config = dict(
    d_expert=288,
    activation='gelu',
    router_z_loss=0.0001,
    n_head=10,
    positions='rope',
    attn_scale=0.177,
    lr_mult_o=2.0,
)
Below are experts of layer 2 (counted from 0) of a mixture-of-experts language model. Rows are named router (the router's row for the expert), up (a neuron's input weights, with its number), down (a neuron's output weights, with its number) and show model dimensions 32-63. Each number is 200 + 20 x the weight over its row's rms, rounded and kept within 0 to 999.
After each expert's rows: "comes after" lists some tokens at least twice as common just before its tokens as in all text. This comes from a sample of Wikipedia text that the model never trained on. Tokens count by the router's weight.

# expert 11
router,229,206,188,207,189,199,233,207,188,213,216,144,221,221,220,199,198,166,199,216,211,221,181,187,194,197,205,197,192,206,236,190
up0,147,198,195,212,210,190,185,218,206,161,212,170,232,205,246,216,227,213,171,204,252,200,208,180,190,199,226,196,238,166,218,191
down0,181,196,205,200,195,202,192,211,181,245,199,194,176,223,190,202,187,217,226,203,146,194,166,172,230,196,187,219,204,195,184,188
up1,179,219,226,194,196,163,207,198,168,196,208,177,203,169,196,193,170,191,229,196,184,216,181,172,205,185,214,159,203,188,192,185
down1,228,204,181,213,191,218,155,218,184,179,180,193,233,169,179,188,203,214,206,208,207,201,197,166,248,222,176,187,172,206,231,203
up2,202,158,170,219,211,204,184,180,188,177,213,203,210,213,207,214,167,197,178,215,187,200,203,184,179,203,239,211,212,153,188,232
down2,197,213,217,210,225,241,158,249,199,223,189,199,233,188,194,226,230,214,187,180,154,178,202,206,181,174,167,185,179,209,185,174
up3,206,198,169,179,197,202,197,199,190,188,197,179,224,208,210,182,201,204,208,197,191,203,151,218,207,211,211,191,181,213,221,169
down3,214,171,222,175,205,207,194,241,213,193,213,203,195,184,193,188,198,205,209,225,180,187,156,223,211,242,172,224,228,227,167,249
up4,219,222,195,225,203,176,226,212,182,219,213,211,200,206,192,197,213,224,206,215,251,189,208,213,211,217,206,236,186,174,192,197
down4,202,218,200,175,215,207,214,207,214,206,202,204,219,194,196,173,220,196,230,193,225,175,222,189,229,197,215,196,193,170,207,209
up5,203,205,208,176,218,176,192,199,235,222,204,165,195,193,184,221,186,187,213,207,195,199,179,215,227,225,188,203,168,199,194,178
down5,182,206,209,218,225,167,158,202,197,259,216,185,206,209,209,190,252,214,212,187,202,170,196,215,186,186,207,140,211,175,182,177
up6,241,198,185,189,190,204,191,198,214,185,229,255,233,227,187,171,214,194,189,197,194,165,218,227,189,191,146,191,213,200,176,165
down6,216,216,165,200,191,170,234,198,223,204,205,197,201,227,213,207,199,227,193,207,205,229,171,215,177,196,177,200,176,210,223,210
comes after: " ", "-", ":", " (", "|", " by"

# expert 6
router,184,204,177,229,192,219,196,218,181,231,184,184,242,185,178,186,205,209,226,194,198,230,166,216,200,184,181,196,195,202,255,173
up20,202,206,209,219,221,182,189,237,219,199,186,204,176,213,207,198,206,200,179,177,190,240,188,204,155,177,209,179,183,196,206,220
down20,199,194,183,220,166,200,200,185,195,226,222,203,187,180,184,191,222,197,199,206,175,233,177,192,206,215,192,210,254,202,201,178
up21,215,225,114,201,195,180,228,214,236,201,212,181,205,171,185,153,178,169,238,180,203,179,201,178,182,171,242,194,227,161,205,231
down21,176,200,222,196,188,219,212,181,158,199,210,181,209,228,206,230,202,203,203,219,254,204,203,203,192,207,171,239,187,181,193,217
up22,194,209,196,226,189,206,209,165,214,199,187,203,197,179,199,219,178,246,203,220,191,234,192,199,199,209,201,210,212,219,213,232
down22,203,224,184,172,203,204,180,216,188,194,215,193,235,228,188,177,222,208,174,206,209,196,195,191,199,177,154,218,207,212,222,216
up23,191,168,199,178,176,247,204,194,179,211,211,202,197,202,218,190,209,203,193,196,158,254,211,197,211,213,180,202,218,201,170,199
down23,191,204,212,185,213,187,188,230,202,214,192,196,182,190,196,203,185,248,187,196,191,169,203,218,244,222,216,179,196,203,218,220
up24,210,214,173,205,212,205,181,215,216,204,189,204,202,170,185,208,167,173,203,216,223,203,189,216,197,200,226,180,208,187,197,159
down24,183,189,185,214,186,192,207,191,187,196,175,174,190,204,186,226,167,245,190,195,194,193,237,189,193,207,167,244,215,206,216,200
up25,191,153,210,187,213,226,172,218,161,205,175,219,185,211,203,194,180,213,166,187,217,185,199,221,212,197,223,244,218,208,198,196
down25,197,217,216,196,189,191,180,131,208,226,185,193,174,204,204,178,201,187,198,172,200,181,199,203,185,204,219,185,183,185,197,218
up26,182,236,198,169,164,180,195,215,192,194,183,227,182,165,163,198,195,196,203,195,209,202,192,241,155,193,184,220,196,222,211,177
down26,195,204,157,221,241,200,202,187,196,178,184,243,206,217,180,230,237,215,219,216,195,216,215,197,210,213,191,220,213,196,189,197
comes after: " |", "|", ";", ":", " in", " January"

# expert 2
router,233,227,205,260,176,212,197,222,207,214,181,202,184,216,234,194,185,163,204,199,222,199,221,206,195,222,237,195,225,210,207,208
up0,264,235,218,239,200,214,244,172,194,209,192,184,206,193,208,198,160,226,204,211,183,219,215,241,196,200,215,212,217,203,201,164
down0,182,196,178,187,199,162,161,228,205,196,214,193,154,206,214,198,174,193,211,216,209,195,211,190,197,203,191,203,214,203,202,220
up1,185,216,205,198,212,203,180,183,183,199,187,181,243,213,207,229,226,170,187,201,172,211,187,207,197,191,208,205,187,191,208,173
down1,219,162,204,198,228,202,208,221,221,194,222,204,159,187,199,168,200,222,225,231,211,187,223,196,186,217,185,205,228,204,149,224
up2,171,175,242,174,231,196,214,198,212,246,198,208,199,193,193,213,195,235,184,210,194,196,209,214,213,198,237,198,239,241,206,191
down2,230,206,171,189,177,220,190,177,203,186,184,213,190,173,214,173,186,167,219,194,187,189,182,185,207,180,190,214,168,208,208,205
up3,232,226,150,163,211,182,204,189,190,177,221,196,200,244,160,186,195,188,191,187,186,200,207,238,185,185,202,189,174,214,196,199
down3,175,166,220,236,181,202,214,208,202,197,181,207,226,150,215,189,210,192,232,206,216,171,168,173,218,239,195,216,214,193,212,183
up4,225,208,222,182,202,197,213,213,184,253,178,219,186,187,190,187,197,204,235,205,201,199,185,215,196,187,228,232,177,198,257,189
down4,154,194,205,227,180,175,190,192,232,158,192,172,219,212,182,197,199,173,182,206,208,192,197,189,188,205,191,164,222,205,161,191
up5,194,183,208,213,182,198,199,195,204,185,190,226,212,185,205,177,208,246,197,195,190,254,216,227,193,204,132,221,208,182,160,206
down5,195,206,198,187,217,165,193,202,143,221,186,189,193,218,191,220,202,174,220,214,205,167,197,198,205,198,261,165,207,212,248,195
up6,198,205,229,200,173,188,206,176,199,195,193,212,201,202,181,206,202,197,192,157,189,203,234,224,222,180,215,194,229,159,201,225
down6,214,210,161,190,238,201,252,214,204,201,186,202,158,202,235,160,218,211,193,227,217,152,197,194,190,206,208,205,182,246,219,177
comes after: " |\n", "\n", "1", "0", "2", ")\n"

# expert 8
router,214,207,227,196,206,222,242,236,150,217,217,197,207,219,209,186,205,215,194,213,199,223,195,236,191,188,232,201,209,200,198,175
up20,206,187,183,204,178,188,242,207,192,224,207,170,207,190,228,228,204,198,202,212,202,215,222,246,197,192,202,202,213,187,234,195
down20,185,200,219,201,203,229,205,219,210,185,184,217,172,184,177,212,186,217,191,210,178,184,197,191,208,215,187,224,190,189,204,179
up21,200,187,189,219,214,176,171,240,185,179,224,203,204,204,187,214,205,204,212,223,213,185,197,217,214,235,186,208,245,185,203,184
down21,224,226,188,191,234,229,214,179,215,222,204,182,180,196,182,184,179,173,186,211,190,218,188,175,164,191,202,210,170,215,188,194
up22,200,178,199,188,187,200,212,203,231,162,190,227,231,230,184,225,186,200,214,145,185,197,170,177,199,241,190,227,229,205,188,199
down22,184,237,197,214,201,193,189,231,165,201,211,182,195,197,185,209,211,209,199,201,198,232,233,223,210,193,202,153,197,167,187,195
up23,197,200,204,163,185,231,214,192,164,230,234,228,191,205,175,204,227,196,203,209,202,197,209,201,203,203,180,181,197,172,210,213
down23,176,194,190,224,201,165,206,192,224,176,166,181,219,164,222,191,176,215,196,206,221,162,162,208,205,198,210,198,197,213,223,200
up24,185,197,206,207,217,168,195,192,213,205,199,186,231,223,186,225,217,218,215,202,181,203,170,184,186,188,215,155,206,234,214,232
down24,240,214,176,194,187,204,184,181,177,179,214,192,216,211,207,190,213,197,196,229,190,207,226,212,217,196,209,212,189,183,191,171
up25,214,178,203,242,225,224,195,195,191,243,180,207,202,206,185,209,157,191,217,226,213,203,172,231,243,182,197,168,219,175,200,197
down25,206,168,196,201,150,204,186,192,206,209,224,208,203,178,217,193,211,190,205,186,232,201,207,180,201,214,190,192,183,190,172,229
up26,214,169,151,211,155,149,226,228,191,172,204,210,196,172,176,182,194,183,181,226,170,192,194,184,208,212,247,196,239,186,218,198
down26,184,227,233,234,224,197,173,202,212,243,232,208,232,204,222,216,236,231,202,177,200,231,197,220,169,189,171,184,143,178,183,207
comes after: " of", " in", " for", " with", " to", " on"

# expert 9
router,202,212,215,189,210,222,244,196,213,204,173,213,229,190,225,195,192,231,197,216,175,213,210,181,181,201,187,180,194,197,212,180
up20,200,183,210,194,197,206,167,167,177,183,233,201,189,194,213,189,179,183,222,190,155,200,184,214,193,185,189,202,186,212,183,207
down20,187,191,192,191,191,177,201,196,192,215,160,237,221,162,229,223,220,229,207,201,223,192,209,183,224,177,220,210,206,204,202,197
up21,170,197,201,177,230,214,201,202,182,218,203,237,175,168,237,172,186,218,212,200,193,228,213,220,183,194,202,188,200,215,164,200
down21,229,149,204,201,187,188,188,184,198,200,222,190,231,227,198,219,196,178,192,188,209,200,196,197,173,232,199,205,163,223,222,192
up22,168,199,181,214,203,169,209,201,220,179,204,250,201,190,239,229,207,208,180,223,188,234,169,177,216,198,177,218,245,191,230,184
down22,225,189,214,206,200,209,197,187,213,191,169,167,216,238,180,186,203,202,218,189,199,219,262,228,210,207,222,171,174,210,154,207
up23,170,178,168,200,204,218,242,192,201,210,225,201,200,205,204,180,185,224,199,185,246,198,210,175,201,179,199,186,193,221,207,170
down23,232,211,208,185,207,171,206,193,225,189,184,216,217,210,189,203,212,212,205,229,191,191,204,209,204,211,224,216,250,198,175,196
up24,229,221,202,195,212,174,185,218,195,186,240,192,176,216,219,190,222,174,204,171,214,211,248,207,155,227,211,193,191,236,204,208
down24,205,204,179,203,202,224,188,220,206,204,192,192,185,203,182,225,208,239,210,184,199,221,212,203,217,176,164,162,225,189,169,164
up25,205,184,238,189,209,210,202,227,190,260,201,194,225,201,247,186,188,205,187,170,195,202,230,221,196,201,227,189,199,206,200,201
down25,193,204,169,193,153,211,203,187,222,172,187,192,171,186,159,180,205,230,187,229,201,236,164,190,187,203,177,183,207,205,222,159
up26,157,184,182,198,195,258,186,166,182,207,197,206,214,204,181,235,157,243,220,198,209,204,190,237,163,215,189,175,216,209,237,196
down26,234,199,201,184,199,166,199,219,197,214,199,194,186,203,183,201,204,180,190,198,193,189,210,218,175,179,247,230,184,178,192,229
comes after: " ", "–", "201", ".", "200", "199"

# expert 3
router,165,203,188,216,193,189,190,190,201,201,216,211,212,203,197,206,219,145,230,207,294,197,185,184,239,209,229,216,222,178,198,190
up0,253,211,189,214,189,205,169,224,201,213,212,210,232,193,226,254,168,214,187,216,202,190,203,214,220,220,183,195,183,212,208,237
down0,185,213,237,187,197,176,232,189,184,206,203,186,181,200,261,184,206,193,193,191,160,196,198,201,190,216,197,208,194,212,185,178
up1,202,216,200,206,165,185,199,191,180,197,188,201,209,198,211,192,216,163,232,196,239,195,203,203,214,231,187,235,168,202,191,203
down1,189,196,207,214,216,197,198,151,195,196,204,225,208,210,219,203,195,218,203,156,186,232,222,214,183,187,216,163,210,194,186,173
up2,205,207,201,212,225,187,152,176,195,175,193,242,186,204,203,171,215,202,208,178,223,183,186,180,235,216,211,219,195,216,197,223
down2,218,235,203,189,204,209,185,186,208,240,185,187,213,218,196,194,186,207,233,230,167,182,181,226,172,195,203,201,226,220,192,183
up3,189,165,184,174,185,199,221,192,195,201,200,214,232,187,206,213,214,184,199,171,168,176,206,187,184,218,201,194,199,213,184,207
down3,164,172,219,216,210,167,189,197,186,188,174,188,185,190,187,209,210,214,220,223,212,207,195,224,164,221,193,211,189,191,171,197
up4,164,183,204,216,212,170,172,164,225,213,218,229,196,194,190,202,187,182,210,169,225,205,176,231,190,188,195,199,215,229,207,195
down4,201,242,178,176,182,202,185,211,206,163,201,205,182,196,205,214,190,214,205,196,200,187,205,159,201,166,203,176,185,166,151,187
up5,242,201,173,165,179,209,190,184,176,201,210,206,221,208,229,198,182,228,219,213,169,178,165,201,193,193,193,218,209,221,223,198
down5,194,163,217,199,217,195,225,254,260,207,176,234,205,172,207,226,163,180,192,178,217,224,210,201,196,192,201,189,182,192,192,163
up6,176,197,199,198,185,190,202,211,228,214,196,192,226,225,219,189,215,214,211,188,239,205,206,185,231,226,231,171,233,154,189,186
down6,219,207,219,194,224,229,203,181,197,227,201,164,167,198,192,231,216,191,219,191,180,217,196,188,187,190,178,195,183,225,207,207
comes after: " the", " a", " The", " his", "'s", " United"